config.yaml
n_layer: 12
d_model: 256
n_experts: 80
experts_per_token: 2
d_expert: 64
d_shared_expert: 128
activation: "swiglu"
moe_layers: [0, 1, 2, 3, 4, 5, 6, 7, 8, 9, 10, 11]
router_score: "sigmoid"
normalize_top_k: true
routed_scale: 1.41
balance_loss: 0.000105
balance_bias: true
init_std_router: 0.00708
lr_router: 0.000766
n_head: 4
n_kv_head: 4
head_dim: 128
vocab_size: 32768
norm: "rmsnorm"
norm_place: "pre"
norm_eps: 1e-05
positions: "rope"
rope_base: 10000.0
rope_fraction: 1.0
qk_norm: true
attn_scale: 0.0884
tie_embeddings: true
parallel_block: false
init: "normal"
init_std_qkv: 0.0322
init_std_o: 0.0
init_std_up: 0.0322
init_std_down: 0.0
optimizer: "adamw"
lr: 0.00122
beta1: 0.9
beta2: 0.95
weight_decay: 0.0
lr_head: 0.00768
warmup_steps: 233
schedule: "wsd"
decay_fraction: 1.0
decay_shape: "linear"
final_lr_fraction: 0.05
batch_tokens: 32768
seq_len: 512
doc_mask: true
train_tokens: 296900000
steps: 9061
dataset: "wikipedia_en"
Below are experts of layer 9 (counted from 0) of a mixture-of-experts language model. Rows are named router (the router's row for the expert), gate (a neuron's input weights, with its number), up (a neuron's input weights, with its number), down (a neuron's output weights, with its number) and show model dimensions 0-255. Each number is 500 + 50 x the weight over its row's rms, rounded and kept within 0 to 999. Numbers have three digits each.
After each expert's rows: a language model's description of what the expert responds to; "raises" lists some tokens whose logits its average output raises strongly, later layers aside. This comes from a sample of Wikipedia text that the model never trained on.

# expert 29
router:546462496439540554569439511474520418600451523552564506517481540565433498426443484462436497470435521495536495575527572396461423490498419496492526491507547500540522515480490409558472516457444488477422434488566546444462487484474521519472568437579498430550573544540529473518466531459478484460447446509516480521467589563526550499522553529437562585509471403400442455407561518469537476579602413587512524398541528432477466489393525515507523435624441455569509556544525564580530571523412487374532508384555471516571461429455412564574525475545470537463539529473472429541510574481535447510431509467440532572557398514543554450502501546533545530413501537518452517539485533506504530500430509435402532512493496406509488505529525479500525487487509486516631538584527490597475532480440512
gate3:509533402503513582470568585483471544509540540553442502543520509506578399374529435481503477464550536488547486536469542451507506475568503570540489417533582568490482569449546446551482471509555452439511440467492580485543496501498548502532505489575485533452524432546470512439459419405453503536436434504547448426443532600501466529403461588537539514494484534570513547512471514570466572539494401463456511449502439469530560514481448453465309534544439498569490553469564503512517540504430451535565559473524556511498465435481350558579538460513470547501553545535471532493515589441473497408472547429485573460509424499556584529473483502544437499419533495608534526503580448569564465399516541426460549501518494447416439453483531464500493485487524477455560475512577414477487369477559523
up3:498591471458506467423577513475479471589478574579412509451384513483495517525439520507434465432512515513508587515526498467480506506470486533486528454470431490464450446449519555547468500500425465512553401507592508459521483457511564529511529520573512493452426494560526534391447516589411541443504460505530538473521568455515440427511516452485538448540434426467484394474487512584485622449520565494576458469528442501518486490469488470521554426500462523605481503520546410422502375492455526457400379534490482543475483489479409487445529523553507518403550514558494542428532487511499526499569477476491520492459524529496432505416478493543502461546477641438419503520470539502458458540444499462593555475563439508539507461499541516458462543428482546646571437554421451480550562560526310
down3:458470525433450549574538425495532528504459518438429493560624508462517429512478445560513481450412449543567574451530508530519456526508503522505455446513487527523439449485501518436532495548487532507425554520543492453527486496646499442476484494531618496439500486544592485463450538511482562579537469458540516579509568384523513531569481451555435441538461519565562522494444571438437483593450524485478369620425529561544441560516461481481504519473507498520503442520462522458517542503441489444530489421566508577447510512546547455597535463659508508459456490460563556409501505438487504520465438644416575440477477606488551437532463499478496500492579505499464471479493534472509497580558526479493491495544397522473531547575441406453464454583467404542444490483480564546490603505443410
What it handles: Adjectives and descriptive words after a, an, is or as, such as strong, difficult, popular, limited, supporting, hard.
raises: ",", " and", ";", "\n", " to", "."

# expert 35
router:523496486431582626506455484502448550470450513554563473502469524541450467492479500493494463448524529504627504529483576430499374467482521515442504422459467501511531500381482503554471467536522537456351426405519568443425434506471460416437516469498519436520515531530518456496468481486485472473466482460435438624522586520528485542565551538430506560582461465496505501440427540496561501550504462558446513331440479490466464544474555563496545460497422455485563524503475566583516447537433476384544514465531427525559553358461488538511476473550508545435485524426422443559456488460516419468422464495444519529539475542512634428550553566551503452392510502530500481566484532483491446461487522464457526484459448469571532513557512537512512449525477442495588558480449469577468499533358512
gate0:492492442516543459505498524487451440431483522449407439427514507537443569445500471452438558527526530500394439446428416547493439527412399430474555505462588451501478451491422524533536426476413584386510368560513424476465537558492541566485444581557426477560638470491432515518542517493489530385547511431515427474484436473447497499501432492503478454505396569475497501474549514450593525484482406529538538427504507492449500474465536554445519484510422516498535503439497458522415515470470509476491601488459540467487488488435508545558437467448500564495478571483392381503508468494490505544550487421465538486505516517462524354544547573456544456493496436501458523573629471554453485498549533473500458531515410508510498597436458558538499552498545456487518545546423442472594413496436480
up0:452538489519489453488427488458491351434404515540499530534483469515517514533549468479515457499523399474459413477484469550542568392408455494517542436564477519590431527538546452458570539488444533563552486414479547535523626394479429530465487457528533558550503525622462548419466549571540521553469489497517524540544515561462520480517473472467532480451487492458619521462513563499565521465453568558454474467569397508495502474482501585491519440519428371535559545545485516495486594561530529506500392496488485499512450456444527466462694466540469562478432457547573547578473453542489453551496535493525440456473478493560476445535508570483458469524529435426488559542607433527476543560519436468528550500477527508545493448563539471412540475491490444416472520433459483503560545449528356
down0:596576412491533548452509543475546549504587436443583559455473402458504412436478423497520451462515514542512524489501476546549478445518529562561447491529457525479437502544512511469468497556539550548453472460551449550452462495434451448440515542544504505487562496400514533450515455539546422538553592520471413529546497465543552425393526515550406509476509626532630492513520580566492546543488477520468545474505499467380489532529533529460556575496550460484535519508509546503472571377500409507570474435528537433536477422640545583506568439519477505508537523475462525467534554525507497529520542508503547573473533467550598510547507470496558468491384523402447482533477525436500472479391437429493516528494516449494426462534540447475505356595401491468520447535523524543591586564477585
What it handles: Dashes starting list lines after a line break, especially career lists and cast lists, plus some line-end breaks and table pipes.
raises: " ", " In", " The", " B", " A", " D"

# expert 20
router:521546524468488537542474536547502465533496530452592453523508589529482470547472482450510429418413471500573503630496541507458366546491482581500495412450534549511543474448491486580420507498509568475411411426554533435509556442507443490477567414544514462596510570548553443454448487478465522501492473530513464559465527512486494420515492546396561609564440454504550482408457531542565470632546458565451483443487452409482445543440419539467474409531391559518566538570512560551507569555443517429513496507522463560538541373414537558548477433523490430467589516515457471531417556475452503475463533459468502519531465532545544446501481489483613463485493529559528571555505575539494476557541550506411541486498470469534562554559526450506533470479402492483552542504503613576503583473491496
gate3:391525494554550463534559440447496531498463510436582371493460488555525500540559445449492606420517459433497447493400558467530557499409525580501577476502534484602555516430529489494507523497466577491301454459420437526509466534409441511500577543559541510471574559532553522503577427452489409426641493509502498516556471497446576458586489618478514497523397512471512536489451576492534505470554455523527485503487508398488456577412480546489627586496525507506396603500456485493484515442475450461561519495531533504445427577387486477535508437463516516548518527483509483448515544530569464529565522460420510472555499521453480484503423512460480482523514484483546555487525562385479518539512549519488540560530516426534512425466445545457511507559462532568499535546452514515464507458403508
up3:495526546520521486440473566603430435507418439543456539439540577358584482529456601494590511481416534572531492559511476442452439465431600544472510503503481577442591512502483450501591487520525458460560549528518504527486543481475512438549561462453536593460454503530486555456557542525495617498505463459391526466475646473564478491419616486619418547522584541528499526515512510532412582473452463507542433441480564599553395497525542470478500497498492525571568510525598445557573490572479516525501521468380427455517527471478569511475477556498518434525480477594431565534513553484507543469424545547582397550520466477543526527573441488524530505522488564471435526529459425443536520451507528512488507507519537532430524460495550501563449503481494430426503462448555453467511514518587547
down3:432556511457417485542492546515548409512547513598448562476578512483508575451509512502593448463509507484462495422419495490499373512578493528572487538502485527468590525530466495555577521380443632466529562500528562498452580543574605489412513458571464472515472399461515378621480489549552561475553515430457540445401522568539526556559534453512570504539473446420525553463548493469557515456523520538459478530505519545462555452591550493455448469600505420550499486531512580428492482480468547501512531452507454487522521566460424534582506472428479573447527460455523554455523465506481443505498446509510470443499445546508465557502547523483543528491542502570572493484503486559521535533464481492514433396381486540413604581532430471521475488447575464489487512571490568561386548594548529
What it handles: Full stops and other sentence-final punctuation, often before paragraph breaks or headings, closing sentences about places, people and events.
raises: " In", " On", " The", " As", "In", " This"

# expert 50
router:505485553378479549489385473532547451472479516510594487567338538545486520440452464433436506396437492452546492573525554435394367516476483514525523507523487551557519542534555492540532560532516495469417447433508568514450476465452512490469563498446493455529471600566514483464533448538537476470406399503525480496543538532531534487577471509523621610537529402435457467449490501458580436602519443517506533450456530417457448535474454533534500420535448456584543504544525582548557519538498455360534533441522401515486527450423378511575453451483578500389486514448466493551481577457470466450448493433369503513527409521546519470508520484513491479476429498523479537485517510467449493532449503464445532459499467466533523473547469503564506463516488498530546628536458541566470449530471481
gate0:542513508545550525533526467481474515497457502554504499528605512459524538467477459486524487530448566471461449496578531561442457506487475441527546602553512587413488537559493525480516467434559378427564537415544524410564568419550500554530488470519556464488495514485455503514635510514512477590523430516514466481412565486428576587556506448526497465548479610394493438474504435522495491601543447463536476540504559549481547605478481522466477402510571466502557550467557393503643555440462578395479585472497433411512501523508551495600534509530525510494414493542522454484597538495460482489538473501468516462395508498517499508559515562597536466516489490519494490521566460407537525459417408561439553462540497421577464484491477539564621535500465529454477442502612505514437502418472544
up0:508502548566490489504451508567489414482596455504556561526592512480478500552589545637455428507540474489511465460479492423494506545558459537584457520479539416567507540473483527482416545495554583460460578508491547560513437582451525480541509513472605460581684488470528464414399508420443550561512582503492473531524558533592496503541504457525547500502421412508556484486420451576465439441533490557514586481497562410534445544494421513555495459418493557526511465458476518521470515486442432492468491483521493464523513549642467507601537535540489435540513494562528523478466459504527577471437539495563476549555438468580516456509400431523492551479525540559486519529486512634484453431584435499559465531441537489508458504459485495505442537392564460584497461488556550487520545406580436
down0:683488505594530519455558461518596541492510572469493483466513508534398493409425474537492464480513475434469453502479451534503411531436473447511502456420500476462455466524406595568585524469487560555454373446506502530554465476506567513493476482571541552438408537578562469529496420444409490490534521470508454460460541597545440477495548596562551540457500443483476476580523567522500599523482551505481467460494443506495517509521621532502512368488586449517467558578584461526453488479543497603475551438477486452497491647513521503580460556507489447582558457416488472514503562500468481498417454507561437616482401477471465509546467543600528455526472576555499472417534449516568505553493484508549499432523517486481487503510461515551488506430424509502482442613493478532523562485527545
What it handles: Nouns and nationalities describing what someone or something is, like footballer, politician, American, mountain, especially in list entries and opening definitions.
raises: " and", " of", ",", " in", ".", ".\n\n"

# expert 49
router:550515455402508507518402565573540376512432531484523426548506523504441419451460464441464500404448533531542540595543555473448434517513456537451505528476513480545530431522454420475510474524525538442373393521575454441421493485470554474518536504545505459525496556525560417463457536509493562505485491459523382571469495500530484466528528539465568523462493557536519506462447520433501443566522479626461571480464586406463450546472468507478508420556461440489531509508525523537481509565465469354518542478493436582551451397466437505510512450513480435456586546448446508576479519479530484460418422457393493509586398553566498516526588543499526449427426399531542535511510530503398473432530470470512514491551496493496524510593565471502567440543447439495498555504447495543499630437523405
gate0:476446468489478549453569504515407586545501548444486488531539453525468436423455404487434421499496483531545459550520586482384477524627409527496431518466481514492552514590453493516520529477488493567457442511495460514529389476467533411524487498490509541492531517564464427549462583531513525544617578490458445456442485482537492555522495506414552481465502491541490521469454469539559517474496358482506498493564416448481562570522522514493446527553474431522529522461537530431551518570465512493514549557439505492455494478487399584547525511530524601482602440583447536527501542461429494476551522529460544476448550562550547564460559477575487530455495495566598539422492555492507498599516503372372507429510359513421403491556441614494512554469520463582532592490423494483430495501468562
up0:595555542509513461572462486441569458501503412544490573484448446459474607474589537491560530475486472525499441558436503496506579565458524478486420602551558501601429504455474515465503435548517570387519602485557524506424563509498497543495504553511522467611560550558546516472477522386595433496428429536482551520541551409438495488460481583476439580559543492458482445558506575392437466532478494526467513510538480531447481457472487435422535526508503529565523529559456517493528504485540563492542398506467488474482540519487555513445568459473427539514542509451558473471435553527496600552537505408598408535566448470491487514495502482427426349476471471487501541460446483519536512454424581604522524628445594499519493527444506582608446492448506523483512497521540503471577435554459516
down0:515486504500560556425486487539514450446557523476482420440554549487508585487353378478433548462445504558508522465524458593471511481633425385493492527482514523528554615483506454420540506454433488434548492497459534544535475490519507534540465492470572546638528453550540538435549566537595522499555490599547469461539515400477505541492439449433491523552498507360499482522492551498464580557474476538519489597456580596529496541581610492528488534541510472513492547528465491527544489631503475591576461512535508538460504561428438548472471515428520466519617581466534458481500521559564538488516520491467425468425518489453545468454529481558527506523383489527545428498426540510538540479484480469440455548461519577467554472462461490436592468434426518483494592495498501534521446602501426
What it handles: Line-start hyphens, colons and line breaks in infobox and taxonomy lists, e.g. "- Genus: Acacia", "Species: E.", CAS numbers.
raises: " Synonyms", " Trade", " Category", "otic"